config.yaml
balance_bias: false
n_kv_head: 2
rope_fraction: 0.5
tie_embeddings: false
lr_mult_o: 3.0
steps: 8381
Below are experts of layer 2 (counted from 0) of a mixture-of-experts language model. Rows are named router (the router's row for the expert), up (a neuron's input weights, with its number), down (a neuron's output weights, with its number) and show model dimensions 0-191. Each number is 500 + 40 x the weight over its row's rms, rounded and kept within 0 to 999. Numbers have three digits each.
Before each expert's rows: a language model's description of what the expert responds to; "comes after" lists some tokens at least twice as common just before its tokens as in all text. This comes from a sample of Wikipedia text that the model never trained on. Tokens count by the router's weight.

# expert 22
Line breaks. Line-break tokens ending lines in tables, lists, infobox fields and paragraphs, especially after pipes, periods or heading markers.
comes after: "\n", " |", ".", ")", "==", " ="
router:545540539561547546561438463473461450468530481435467499480530509451519531549535451458463478449472559543465435450455550455558455454517520508461535510479523499549551558479509540488445455452533454451506536491554488556438514548553531486448516466474450549477546475536475438451548459556512494494500543542502482459453447545530496455552450533540478465465517550545513502539532523547541469450488471553556541452545522541519549462450447468546452456510448493554557497451451483438548538477453447543532554536519503534554557527447539464469481540470552540495545514537450509518452541428462555448
up5:548530449527469527507535479484475486525530501476489445541531555522534436486545519554532479516560476530514545494521477465517538478448534494499511604484409586479505508536426488449516477443436501452509510562544547496513392481464537480497532497485451505528517501557592523513541528489410446588515521515467486492526498479472486502492467510540451491499367475465408512479511481529491433394570481563492513498482579479561509479516486460471503505483509470492523558492480504482455481515468464497472431451498475473507513522501504490506531474475511413483563503497523613432608557502512503507
down5:481484547513501445504437487459520503502481480513519533477522453522479562521486436438466486524492471494480439455471523461540472492542487510507458467565508451471542559520568511554443455556479564516470522461507444543476534520459488526468611530560514511455511481471454487404483551560516495439476520496499471509392480509548517480547449474494517502596532515516527523593402533580502534510451566487517444536456454538483535499441572558462442465510504498475519503547463504468553538489520502446471482529431498514507503543481494526515527512597568538567426502523509523547443468457526413526
up6:484391531513492540504411502563472518577516466549519490471487538484521454541547524461514446489486492508477501538449524532447501475455492528512462548480596449513526448521507543515493508449443459472396493480456517503508448542495420524464454530528432501467526482507501482475520497464487464521516492473494475548527485494555549512454498504554480501434482477541499437558500520487483466528443508548532512583488468479516465507484468405492464406516515493482427399517532560494511501502528500536338530448566509431495450478510513490573489521494510531404492464510526435525550505441509503435
down6:571574474523496464465493454466476534476461529482475475426551532503462479498491457575553559464510511498454434465475548541541510467455536526428489481488456580442568531434540451507465462513482436471499486496537509498493499470487507552476575423539490533516520501462539442552512497553484453533437504538530477365396467533465493511551457463517462470487485504472560520517543497597542544493492530527491480499500498565485541554526487511450526532444481502477567526430485497474557568487471478470526491546455531514524630471482544508494483460534510478599485471470449470497488440458487474501
up7:466445471522532513480555515468541556435455526521476522429455529484474482477387470483494525487525511542472483542510541489540585482524490478535458459436421594531524473553469484522496545563550489545499521423492479519496473532492399478486420473446445450465516476538520485540480547512414429544414444411547508456507506493539527492510468437502505501490526537477448420477483522546467493640488514510483500455539511497522523558503521525508486471534587468509465517495549500525494484525469498502502456522472384531521562470512522510483517451489523446555493531455514455494506545432546519491
down7:453459494462475491468509407487514485564471494492548497532531565509483590466522479479515480494481531489503486497440439534445482509466473511444499475545423467473434463531476521473512501494518549492488496450476463541449580524467527514446495474492476538536466490531472487460515512555596542446512492540550541558505556546488563423490476615482447509451434483546504523523482482500607564478522473515487511503452466531519498543546464542523634505570484563420526523501465490512495494474567522532447489475532474509425433456477436491526468451527528583459485522502532587466511449530482538473
up8:465449530487511508506528508504496473585415590464520549479458453591499495503541485569571519465532495508544431435532488487501520470469496489525536529493438426546472484487459576489517510500327467550487479534517453527487620546531466481455507537488432505531523478579557455500438521518475533520503516508506587476423551544394483544512497465517576479518523494513522519494494553522483498503504506509482488551511522474428504484551519572452486510549478504486492492493468485524533576506462536508559475562516453478508507496518506496496583469443498508413501445529443541480517501519499543486
down8:434573426481436546514441498545498459574564479541476495447565532528471475495518515475469472508514503438476480538542540427455431511492506530393481455506516464462579511475532390556531494505565532466475486521536536493445481502451507558576491441507540513627511551445507485522519422529498512426468488473481452487472481487552568448494486480547417526465486509471559529480496462566522451504442518493552555461455444547495499501436468469531520554522500509494473469465510529474575465586520507513471565488442494496456497469537526513487485475481440520529520575506515477480482495502470467460
up9:483504457526523499411474448550500567546463508479538577516540448477530489468483493500453571448509487524462555471456484518559539494509514490478491427562445455474509484533497437465487482466465499448482493425485471521528444415537427513538607510534516531472521509424495471483483536446517522434578490460509484470482497507525516477476518514547513530477512484529508536605447547599513627554554507458496543480475481528504494498508493532482472556509502472516516516508512456493515491513471491489500469454487441489520465465482523530482542428409511392562427542446474579504508505531430523413
down9:511526436495579551530543548477564515506513513479520507525533559525500538559486447441481441540506482498560486472501522530476509476529488512505548537480515505526475446561423531482432424531515461509517536464468468422458508580509524504416398545503474384471483487494499463518539480604518526483490500483484568553538489517523549521565502499538515519609507527480495420498472492443459499413407536506475456529497407444492411483544443514490474503536544532473465531434491523497492471498508483460500469533521470528443489548489512550449463560498514486459530500524466462560543575528539479474
up10:470542537488490507519561470507496513497564520499449519498512479477478475512433483506545403451514509528506473491510529463515500475544485497453474462522406521497466493491378514451487511520413529489595431489519510518560484500529383592501515483454445501503512487536494483478505534522493499512500567493477511468497471530479567514464504408548475564506483455510497528537422479530421508539460466462506564511515405547518514489514469487490493543499525464374477529496505517505538499480490495479484562457509419467401486579477546527507483480492525467528525376473465595432551509501458508499
down10:493563514485451464542505486492499453450470489485524556506540494531534449510541507508497482545476514436487575553483518465472484485422527496423487531470529501519561500419547591496498531426466415488520508547522533498516444605536531448380528451563581534516545440548479489501503490513504449460524484480430478469446464494471460463502474532493491469446549580459537483463468540455517460547550608527467505514539477436574483428433533497527552513470506527477509525492528457507468536517506434504426475506548468505513543432559463578519520470491495522533488545542566488524493463506491508455
up11:511481514509462525543456522543510530518445448476511538537463486474476557530474533499473478538505504455456507462536538531496503483510511557494527470600547475529465525461576541442473517482496469427363501509507506469564440457520512403499502491536512480477486526489600530503526490482548504512558499489526479552470509543534468489496500445481522506464457456504581510541551569507475496476434531495505456537532482509509497474507493466503457516444503470556406481494491527457449526534522454473451559431621533526507461502521508564580505515520479540469565359577457496446416464530504531526
down11:532482523492548518548541423489459470499502545470575491435525492496444510518463428495500516507513499521496469473471466465545473485544504442439484437526470435557576478502496461520556443494589527481505473470506518537480564495425605542490524509451520547460489556517407507435573475527477500512478574562486464446520512484467552488507508507524524549548470575566482548484462475533525493443538544450524450412462509552495487519514527500530536515437437510495550466524498501499564498446479518462555554508444465503475483485478474376497442475523480591485403537522486496547523542463523464536
up12:524491467496452538558512514522529540476532497491480478477455525485493547514494511513588378542449533492490469543476527519486516501374503493451520518498436471501526504473353557514506493488483511544514463477483546515522499491504518548460503478535516495510542539488474510526484498513479412618534520517473413480544489516533528466476478527502480469476496496506493389466555506533423476468404548571503422501520424496493512523482473482495485519561522496431446577499501532489528487482496451475385528533499414456535485477473459388509472482480515496585467444498545551519505465482500509511
down12:450512481486599546516579560521508469484546523541531482454486477515570449582458479558482510498513488521515454468548475397490488443513510493434603552610476584486518506489456485538436505498461464504522540479515514461533531478491474505469492528495420477437511440486495497477513532561433488461470443521457482397538469533501535591474531524523494526487550486526522497502507435556410531465506453448474550540515473485498567448538487508589483559459520501500489521456507518521441418557485536524496456452496511472497477564497546512468447511502536487511461509501583505490560467515475460444

# expert 36
Common nouns after determiners. Concrete common nouns right after the, a or his, such as season, film, club, city, agency, loan.
comes after: " the", " a", " The", " his", "s", " first"
router:472426444523523467538501446445478447451547473458532496521502442545555549506451455455473537535454536489544460469569538461511457532532476560551492468459522475550528505477510541471452463465445467449487528478506524537458543544543476514458549531424472543563537503544462469454492532462472557493495536535484478463460465452446536459548446545583476471552501546519543526549536545432540435436529498528550538508540544462493547456458446503443527553454460558530534447458477448459550543555463463546536538540540548525535535544523545499476474545552533511459511538540465441540456533541565534441
up1:510516550463468536500441434486480508511509457564456472481466482567511455503533529495521511481530510508544502524471595543409455488519563501506542475488536484570475545568509455539505478467471488483530573514527502456465494552547509476533466501518484449488481520412547517530472539485523538608527459487501445553534476537523476524465546532499392463449515488526517560491563430588485546542490485450507454432481549501560464487481489446437451425594410507553532501480503523459512467502482480491458495458445521477482463518577568542504527425460496474497478516480546459559450438473511489576
down1:467522501402449469563473515541428464555435518486563491551577532593490442473495469493473471445539537414503530472486504505502480476474488528546476408419496537401553568542531511518478488471471490542470458451452450461529531437531473496504435464525506463462531542484536553453478466542533487487505483557500494569440541524545526541534545551455515531421520525492512536490508525520448491490504487530529514495504518454548447487502538511577528482541579432490527552517487466445499519552543491504404407524548517522490493440511472565456517453521510553483500447473518534451539514449505557523
up2:552430530493523451506479506517494502507486462501590432367544532574506454431531535476509450447532502550492528468496571504500541517484474426392480490514484523494530541538465423556537500608522477551512570500543452528567512471453488424564518540512446493418436487499523483534431466478518553463422469517545462537518457412486501540525549492475520539448489497504557503492475532539511543522512500532447513508494544560495473505543474521511480548497496506495499503540486442458494430479466516475516443513467557467467433558595515451475534515515532526459458523495511529521565445525525487503
down2:473502467468561490493588547527488510544478492418499492504498504592431528501487379532477526574508503480559544501527472502553498493483487508428505484454464520533484500505537424509535502495543500553422412511517448500543480490508531435508491567517511529425461519458466392443479455443536400431507518488533504510520527437580509540571587475515472509467459427491467450488536535491445478518599504499578517488507499534553454524485600555562537512477531522465492459489515560495471476519466453491532471532548480481488527450483491460532499518475528506551512502487559491531533535481477559516
up3:450485460532463560535397526513487446462534528624501416546515508543476530495472530446586485453518498561491514509532535570494526503503554531489408537529477558542530479492494462425590491523494509527537484527527510506503495473484521501527532496431515429481536490574479483533519497531520566495512529507449484482537472483516484485513488450529434551530516531537515584531531488565448474455560473413483495399490496529499470508472448529483512495500457449507462458564562551546466522494527455403460574544496554451443493501569511480508547470512459484472510488454583511534475445524461560519
down3:436451528489439486453527551494462516561488440446505534468509515510528518468549495533501530488564513415510481465528460535537481516542435494583471501500538444521479455477539519494483545506466558599482545610512499528559589554509552497486520507581481444537608494483525479479484467514452525528495532442555502435461471461512479471480543509444460479453525548504522428456520460436539476519438540451493490540549491450498501458441504467512488499533500467472512549541489528522500524445499491504578356485562438509497541498398545519554524517464474564508488484463440483504480488527534520509
up4:425474484487405418531514545517559528486559544505448558369413494502498495504499518558517447468522480442440511532449551492539538490485412522499468531529527513471546495462567545493527568551510556470466472483403506476523493477558443461573488538467482453463514537504496528549552487588442498497451457473460533528493484500527473479497490470456469490458575469403519517505481500425489483546555459464503473551472520478504499522502547474498484495502464558488493505503493513462484525509559523423526506463529546474528563453547544499495540443465429514533561476509468457595513517438547461520
down4:463483533561496496503491511469532473506469512551548425493463464451490558504456440525542573508535536583505523527541505490466475558449540443506484520536470433499470621455463452512547569488555582468577454537480475460529446477538515429568527479457513467439464505491584481553494495502517461495438486476519560563577446518455512486439555515482511466503494469436548550507519485509542495478429576476459557553519521483450505509457529480517461513524490482470494477479552454510524463530528492440504537498469518555490449435512402507419524494497544490546516471541478494467530461459438407512
up5:510525496564469465470454512507489509516558475484429495463485547538512452560513543471574463481434461506467503547480545483484502466530554482522551519452502489504523542451544506491522496487583522506553568513482446519503409508489539500495480502529499503469516530529615510479502445518530616502514506552474539550436574536514554442508457476473510571379514467526430475517541461509510562500507549422506397431469500445630505516511548530475457517555519461493499462500541494491450477461476503562456514415505521451460489481461558480447500494478536559457524506529502528501433517504473511538
down5:481526565474494505498433400389539489511494512515524484499588477490516503540499521481504481446484549540456540496451571548482462521494570501504519484515535501541547633492450518487506513487507482535437517475513477500442472497457434512492526481501523468511532496483501514551475461459506485492528480545554533519528600515504584421528394549386483512477466497503490462484490530577486467493522512512535484503444398502602515505483503490524505513562545525549457470436565496524490550508488483527491512493587468535488516417493477475458499391490519438539542497426465539492480459458475490475
up6:575388484526554568459477528483504496584455502501502591543626510455462448475472492478471493515559497548488535503457546538420512479543477478444448572515546573442497446473511511483498506502521521463490480426464472504474538478472464535547463550499526523516499493453482556530490469487600426474559460538531549486504481517492476482488504470511594482476560498447548535521456475532513427572522522397457509521508444437420464509544539530529510480516499490511503453477445482535489473481512560571465574528515478469476436493493544445503519469454549447490495538523462463461523515510496452508
down6:424527459565465483517502460527485525501512565506469518542474514514524504436494461469533538506442463491445496553507455569498489473544544577582543477559423522533434540454489512475484552463497498490515522524534515509479465435576540523497485565449403525471561469626492516481519472562454497490516476529492468510516537470466508472490481458556581565446510495532507466406493532515524469524472460585523504404511498465525492529555490497486483524476484484535494544473446498509427459414485548576475493504400446448476563488542495490513547518586504492506503487550540489434529478482498435464
up7:492427491547437448487503484481445542551483582487384540461438490492489478492546488557499522474474424423441512455472497479477513468463453534495556600471504542386524530539530549467470496446507508518491544507484578443509461525477454538539470502575532478542484584590567566514534472462515532459528495543508531486541477543517505495433494519450524512584468466503519472505488518433588487498515504488509521495512471498473443506521468546490486476517561556444497472536478532486487499455605554539494542425518552509456532416530496487514439448487497462522433494466506490489541542503546511513
down7:524508530495547608502490480520447558500470524448432579521492542465420440485477514447518468448453506509472495484539557522498546490456494524523490527507561506546460580478475486485560506563471552528505454554521437465431462469494436493564544483505509422539491552461492477529432550563504476499464584475468426556552536502498450498478461501500541523504536480482487481474518500539462536503514607470426449540524508441486503562515549468493446541464556529531485491496588511564446468494478492514422503494460590530439451517471429550503575500488492502496464463434525436488519480540541474515
up8:498476529534481534441497443490451511498513588524450531481473441515470529521514503461512541563490464479393567494444469509515524549565543512518516460465555571475464507433472522488526475490506508567476547446561520400489512518534506480545525441453540417430451434421440549486473513538467569532485536515457572496527469546483527501474509496470527531495505521558546537441442460450544509520549455465425456569492468448439498464523492496483511560503548475516561543490530479512502504546552520498529520480469541605580464531565442518458573477501451511538468550499466554513490491500529480459
down8:527493475535478492535448515477481547497519471499502525491491413576479514473454504515483456589488459571512466460546567469544445473457467494475486517479489508507513498487473431499526496512502519526486500457502515526543556511562525482560611593514525514537460519517506458492528483447509418493495506480426542509447460455562450511512456500503536510538526483511511511546427605482448472516490442582496520439556629472484426513435528488532560492539426419465517436562474491537509551477544590480468460465531468491541537500481524422466516443498508475517489490440505516553446451525459516453

# expert 38
Word-initial stems. First piece of a split common word, usually right after the, a or and, such as trans-actions, proport-ion, gall-eries.
comes after: " the", " a", " and", " to", " an", " was"
router:499452444496549511540496426450468449458548485453521463518514472549546503513457447467463520546519550481541452507477553453541451453564481542534456463454525471554536477550490536483451459449466464464525479477509535547452548508548537510458547518523517541510548471527463443468454512482555557452468460548448497442452463449466552454524451533518471442529449547492562558553550539486490543483479522531544528456555524465502542455443514530482552479552448429537540533450457456451552551549444451551547469565541542497546533563538514557444483530540566523478534523540461548504452552451525539467
up1:522445413513439537503447481474567507468503499482474500483467538519627569490561518475560497472526471508506546500475481482506500516475482451485465434476423467540585556505494470543473507557496557505483551504511504464492511388525525472518494445502481427482523458569522566454525494408534491510448477505570549464566541540531558491519521498559439516493523476433455543450533479517470455508488424503515499494511423543554487489479524501505448515558545515519436510516540544499528502382569484395416467515507488490486490549519498473449521526477487477508521553489450521548472589514505498499
down1:441480567482439525486513489518471529536553474492476453515556366482454423489447499492484533480562495529455485508479592552474497463490529454422488500487485445481484526525432526474472535487593452561557526528505444548471448456526512477464468503479513542530445504488532454543563481526498506534443461477531500502501501479482513444481499405463441561479490502547489504485511548502608529466528572376572522456466475519445459516561520486513546457474513478473442483498541570527507517556435484513507499455546554585541464566555475531477545500510533516549523547456501492553499512502507485473
up2:441540464462550570535500509482528639543487519575526485491437502489466508511505480505482552542549494533443485509516432488521526496510529485455524469504443525465507493505463574410479543526471493451559534470468589475481494477412463513542567512500561488459513543458532456499538475538505397519499490511442490432497459552539499447516508501531508563521480499543503531479443456474462478491571565456471476533493462519485458499492502428516439439585513569487487555525573465495475522531538513494527554543446409480440537493487523537497564469518489538554558468416487544514538543482459447480
down2:456505509458535452516451493542508450495433494426457472495533523563519477484570473442529502485471462479518441454487527569501458412476416492523472475493467471524551530513531506505416472483451542505504595452481497504485494453531500488464477575481516584600538494544470439472523572464510488527463560584555492508550452455464587538503506427551554465480489506488467512517604565537504507436527507504524516510533559495576561519511558484545550504474510501461444513470478540503463470496543546471441474502443512540532517528459433425539558530455499494486488535511431461523541517540531479535
up3:446465486420589532442512605470465485487458498486505488571470538539467474462507483528469442523464441587532497457584526527516552481434496531503449522553462473445510525478495489468495549481513508468425552439479524515507505468551496523572493501491492563589535536459485544465501563467455518463501528398511540461525548545526508502441526489585479507519443495468548496432512451497512498443511466459537513513522527522459474518523480533486498475505550508499499527532506441502438526459465478451484455396415522462447494483457491562455473459432531491577441562500488471537544487548582500539
down3:524540489489478531493464526502509405479465544477475474474464491426536457516486502502460517501456590514518500430544511554557516484569543451524463514543507547471452472510496511521471440475548471486542498516517430465542550485421417482479580520519455563558547504593532474523502530525525510471479497523490479430406488558548449510469492507465512431528508518466463541539478467454525468526478543536497588486465445514511583555412537537577453488478476550559527477476461461495457531488492485474533503523503388499497486537405516550484493504497589538524431494512412500560464516514478525507
up4:504505489539498566456530452495421468488437509507542486460571515539448519529499502408480557489579487517392542491465506497542565463506484513515489417495500487551429502507522467504498510482449524502509528492489546449513523474481432485509528525463451500554575523470421511588496479525509458514504512546587434486549438502505479531518565447544490540520525463539479512426475548516463496449465517555451488515538500529408478542563501573494501467463523511469516549515583502505487520438458515558478439522494572469483534559473432483496545461504433475468490452516515521439536526627504441509
down4:523479539438503493506482507541513454517490486496435499511456466453546534500463506528510541546427511498555498406551447493528388585501519542522478480465499465522546519501407505545504519503501525526516535482526486494492521525444528404516437514525546508515478481459540546484463498460507444529405487532541454475503572424501476485516464503439514617442480529516563489539481470499485477549546447479530531529480478529549498447530427495471533575563569448512495506490497446548552466513577524423484529449476457517495430482563497446556473511510455495407484516486556470452495439520552523562
up5:504482460491549530473557503553541419510469525560546499477466468533485513475506498485536505361497516467519471500562457470511491465548489485541514472543555494528542528436492450431490507528509522563469545468515501433584497575506486505567467420461531485554479532540544510575452448514536531478469400455537449529503518491482520479436534508536506456474481467486406461505507467529563504537550460506477465462511420489399468491487515556506516498495483485539480533509552503523439504556514543429441450468478498499459495473521571465508526539450501424495446551535452465562601525497509525562
down5:383520531430532439552483465475511514504547522472458496507528535460457468531445521514464546473512445535527489441579444477469461473490570503510485548500509467512496404419577473486486456558584511516483461486521439434514511453504464466532512532574518475525514507509516556561484412601457462522537489525548539497502476567417481513504476539513455504466580474521445487528464568489541559569496478473526514527512545497538472522564536524534564463499503490473576489491499477528467498463507470569438502517498469515455485535442482522553497542472538450489543503572558463458410490526453487468
up6:442508410575484532468520486512479467515503414484474455456546509507520468531543548539416503458527515529455572504441444473539556459531479501503495481540476495471436532521504373571516518445442525505554546453529524463525453518506441538516542537465518490535482480517557570521492507543427481535517441478499467526546529519482484482478499449502474492409530506505523494450479491596490433468518486481506467495498529505594475498535540468506495473535565572484495391562514491516490487541492478465520540513573516523470521457462552488512533471495461582360462512515499500520526529596509524514
down6:509512508505495569520412491457494489501458569503507530550441481529518497449452513448533492522475523485462488495527497581460436528515528521481496431480490528483530441415513516485470516497525526573465516615499496566514512480508567473464510503523489503535508544411524550515524464485496542494473520466530512491507586501565495555483488545522417454494444560453438463557530448484443556513493532572537537537524474525418566474560553540500475466522599460503454479464439456447441538449496492483518496523461544445567508519474561427533506526527409474533498544486474495457492520476457477400
up7:509499596438501499587543570480494434509464476519508491489515548543468562515485519498521512516553502542537504477529481501491512488500469510474544397444484530504525473492479493486493487456522535464475523438532470534552525498437387543505472541522477492480442521525492515519486451470578465536526537506593504495606539538523521513470495475511532529483453500509464533529473451513566429500552415431545492526499391511467538544490432581592481544426531562466470544492558484495424510544486516441531451472548502431443506508481449509466534462431451524509460442466491491528544459523539489501
down7:429449487464538496476472469575494524530526524493524469511520548393441462494515449479525481482453525558437484505483444498466440604432514539555498499563482444466552467447460488474462510545538564563474522520458483469492502439535491442484488513559510508476461528482555416563405534477494495472449481512519481546484451546513510408496482462497460537475498550499481521491471545478470461540534466574512568471458554526461482490509536522454535522505466531493520557557523410632491518490548492499459483516501542474491527545484491480581575496490479523488479483535545512457547548502520421581
up8:474503542466518458481473513531434531501477491501468572446582495536405533441426512494505479443455521524569491567445472596474503563503500486541492593485574500488543553468575507431517471452574525527551534527556494492517438510562545484512503481521477441521531467478598489529491515505485502524552511465423431572487512469522482524500470527471508468449523490530512505495487516517493536491540462473490521504526556470517474557542453458451489562470417561449498567532579475493466477505522501435469561480554498392484541458501416518495453478474426461510510476522511550497480450511509516557
down8:524550531560522496492506476527487528540440481636561553505408519469528534478532460512538544504445506524464526494563511462430535547501466529527524451498475483413491518418572492523539464510465457483514488457571485469536468547491455488477479488478400555455506462554535453532478492489468457533475538483558432556488462525499496562508500548469561466502457500492460464529513474571527538473465524504459529535468503562490504519467480479459504559489535488514479468527411495488463492549525471500635588458474437445514460492478531478524456527552501489423532559533505502489544440521540416514

# expert 26
Infobox and table labels. Capitalized field labels and headers in infoboxes, tables and section titles, before a colon or pipe, like Location, Born, Total.
comes after: "-", "==", "|", " |", ":", "==="
router:460521512521540497539507444445475457445547457446527479513501433521556484528466442469472515491545535466557451458518528439458465489543475490519494456471480452544545492545489524537454443498510450522497535475512457550459541552542548565440548522513444549566555454544425447443459551539496527529497546483512477476473459534452495459546466554519480483484541549531463520554525552480540468483496500520555557452557524447542553448447470563527550479551467519512543546473456444450553532555443454555546482528539548487541539559441503472436472529533534535461530468542453569554460557440550541453
up0:472501488493492486495449495404554497543535504405507424509458502506490554533526503521426505482509458535501457603495546472566508468423651529484493448489502490438519486428548487515539539506515479530529538441417553533551485474469498485472476472506507565519474476448486478571553475509515503480501479513530465537480545558486452544543572487491455585380487537506457458467541460563514493439547533518465451540471527522560509556506492497533509523514557520516481471488503443540521502497498521541468482508461361452507518492468545505474483440460458488475524549519473504507514533467485452439
down0:467517598465528514463554453513508456477461465446566404486560549518508423572481479437482524453455477519462507549504490492476485511512509551560622484541485516448444475470516436538472556504529519543470541478482471473518430450490508480543518568501503521547440506488541501505536493495603489559515481497462480513513450461450520510541471490421502507486539557580497496521448513466450457458579425533526549544527569556591533532438435515550507513503506538533499505513415506507537537527487530528434463482530475518488586426488518454481436554515492472489438489486496513448518498484492482482
up1:550479458484478514490445445497537541517404519550458443538521465526586442480514511526407474498492415535486505511462544497482481561489552364525469473532482451535399523453522500485529535593576461524549419425569487509513521472464486538535498499467497498562559455520514512482497549483576497516512562463516501470514469533481560517504526508548481521423524435485478444538481494465477484479504475516567516530502462478559466506489481445525479489550510460496458491574547530489443504510506506413443485478497482474461483568487535478468523551472491466472581458509559533554486485581506441526
down1:578485467463435472475568513479509454522483526577480522468473555469445503518498487526519551547459482515492460486527497530586482446497516533516527537485477487450505468525494463514493475526473447496532547536495528540544478447497528509525521432609505386485522562487576471494526528521528505489526490485428541526545501510562488509476512406492528504475488456472437533451477513505592508572517529513470483483512514549551400554485508477485492508502434551456526530511606439507592455513431503411494479455394475539518473556495530419587423525446516489505499481484503516502446528506504489533
up2:448564515497477481523487460474470475500442486559483462527494521484538452514453483484440457506438451507517481505492558526467485479460494503418510491502535487469530459547577437496519493489410482489463491451514466462514425526548526506510534501522441476478514525478400453461583510418589536509508525477499442632514551550571529484456505472546465527582475515548512546487524433524490558590537495503463531426454465545490481495506496499450529552493512569499462498604540533546530491462500535533443494505550553471417451486519565522504513440517521426487518446520508513567503525523450484496
down2:492481535444493480454499503517520471539511547514525490430508472463545477460499514431525509528417503498545454518449502454456512490541501547434506445474461587498464495567420521539527502407509479534510513427499578454461604548468506546491458541494522536518452504427493451420542493524508464538545536486542507546528538481538493445419558501399473476486538478494474454465450471536520552498518405548563554517502493519502490528503475482537497502533454537525484451534503523533486513513465575445476596487563538507487418441491520453512545525516445596440518483549553517456527489477469533477
up3:358503492487508454500471459546439466543503510518534576495539516488493491464535491519416462497475457575491502570505450480467500527469574436463439469486560497455525456550488497501527492524490472427503559484446596547467369493474442472522501544502621523569541471509463543490576488393506490510499500441485491490498540498503484519461516553533513501449541507506470502455452465492582511496477559523484574502581506582510512478519470498491522488518534603493448521598473499472469466492549527539451520469469482470492455473481475479500503532488481516478538438484479502536533482478507538503
down3:495445469494458448469514466497472493545486492423505454503455496496530527496531469531472499470423560423556492532527566493510406513571489615501552549558522557536489496526498458496439501552521501545497480453506401460487544565505532472478478448484511520504503512465476542592446546458496428521598521465455522588492434469485494518500484484539488507486486517509472473486536490556501454559543530458540539499462467491479466475477465470563523524495478527517453492454489518511460422567506509513514410538524537512562481526521520443554461555554542496453459572546535476488594422486436541513
up4:467420513503492481559495491523464527527429508556566455523512472528550554466442495495484563498548472532561503509532438494456548483513495425494525456453456524451463428503545515467550530491537466579464562444495492503484481478571518528526523432482486499474441533470513501516474492447535496575459484428511523576464613485494474526447471531518538469427524458395499506437440516482482499575500552517508499538463468508497502464541457476507503534507560516435472510510459463520527506467466505558398472552530506434497516450581483489520399487468558521494598473504518455559510528528454470485
down4:536508490456569517456530519480573518488419509535477528479504444503502504482564497488510504403474543498562451567569505532498486447460452512585472566475482419529422510494408529564500519523600500595490544471521513408494537522432455480482548489482441458511525440521522496434499493446531540539488555538470526497472488482487507528503497504519525443508433438501472512468463522578449481528502444577576508462480478416531504426471394540441526486510518516480522506492506511540510513532496482481535507521515515438491524503522453439528495520441547492483573537517553502484485486451538578486
up5:475493510407465472531555452536520569510453520552484492366549475541569424524475507522500485475491380510507507548455477479530481529506515522493534523415517509436457500546556464513561490455483529531498430460530511513530521447522454469508520494458502482520476458511482477556468514443477475541512496463580460518504470520493558527432584494520469500463542432498483501545459455492536458439488491464437511508592546524527474454500540505463521488540493536448482493557563490515451510534508558507468537452516506564527452521432470472473500517463411572524524461496590566587531512564513519504
down5:433533559555506437476494525419564431502526548526497537531502475508549544489517488551506586500538544489520532536532503614544449501439519489549466503457481533555493521497536480518440461493503499508472512470570497502456488436550483503487506454526473450543559482478509490501459446495476511517488467504565373528518531500551508556428439513468457558499531482552404510518513491482479482466486447464469468465451490527427479533485485451486514467496498466558506551562493501579598548476471450598541524490513518518518442472516435532464536467512525442488554523468578461521515447482592516466
up6:514548504504523507488494482510463538511522489470516493450505473553580508549588550474580499576449392542527484465522525473568448556459497523547501476437535476475533419489504475468534602470495489549504574526548442428461521456551499495549453482507468485569413450576487541509526487475447501489452482507521484510493480504482457457401571475386484547491527515480501507524377508506462500507532488486432485425523475516568448517507512538514494425524492495478440494501540489490515523519510506478446454590484534479511504549532453498497477462434510525474579483501505513551471540459529521489
down6:428509457520505507569507509490502548492565469533492517507485513404526526387504440509538527549447440491514492518477538471447569571514471552486501532515460553501507493484468551460471557506461571484510461507519481446540528465559591462563451544603482467527460494459526459487518485513512525478432526488469550474484517544485429543492473490499530447519486495538494513388519511544435456473487512490477535529504521473452538593471511532408512486548488523511458424463545515495469465478502513622460481538540523444527518444548449494505515453546452530522530432513476524505500523413551556494
up7:528505584460423496516515478522539499493526519560494469456533535518497451469525462526471496502439568512540437480510499551504464497451534445498478488473500483531375506443581436566591565507567541498524512453474527500449516446505521495517531511449525525476506504448451482530497536414441395509470518488584437479501559546511496516533527505476544492478557505477441558492508425511528486489542349494502454479474478573538505526536541536520538506515535497486484551493470449492507474473499502451510492437578478463474493474460465452520394529505438448480516474479512547544487480551522527543
down7:453540544420490513494485564490492462529548535470537523414574542520535450514623502423532519486497466428534493456518509529447549558547516556484565553547437545490550452528504426493460520499481466500460493507450427473548527543537491538541542460539536519480519532515545430500496498513489469470504443522456522476588538479505489503488511405505484509448482447466465523436481482527531448416491471578479550476461552567509448481553528501565416525527562465505525491556512519456499481517462453459529518505496571489500434524501521530467530547486463487513517490460538478399490446560483473499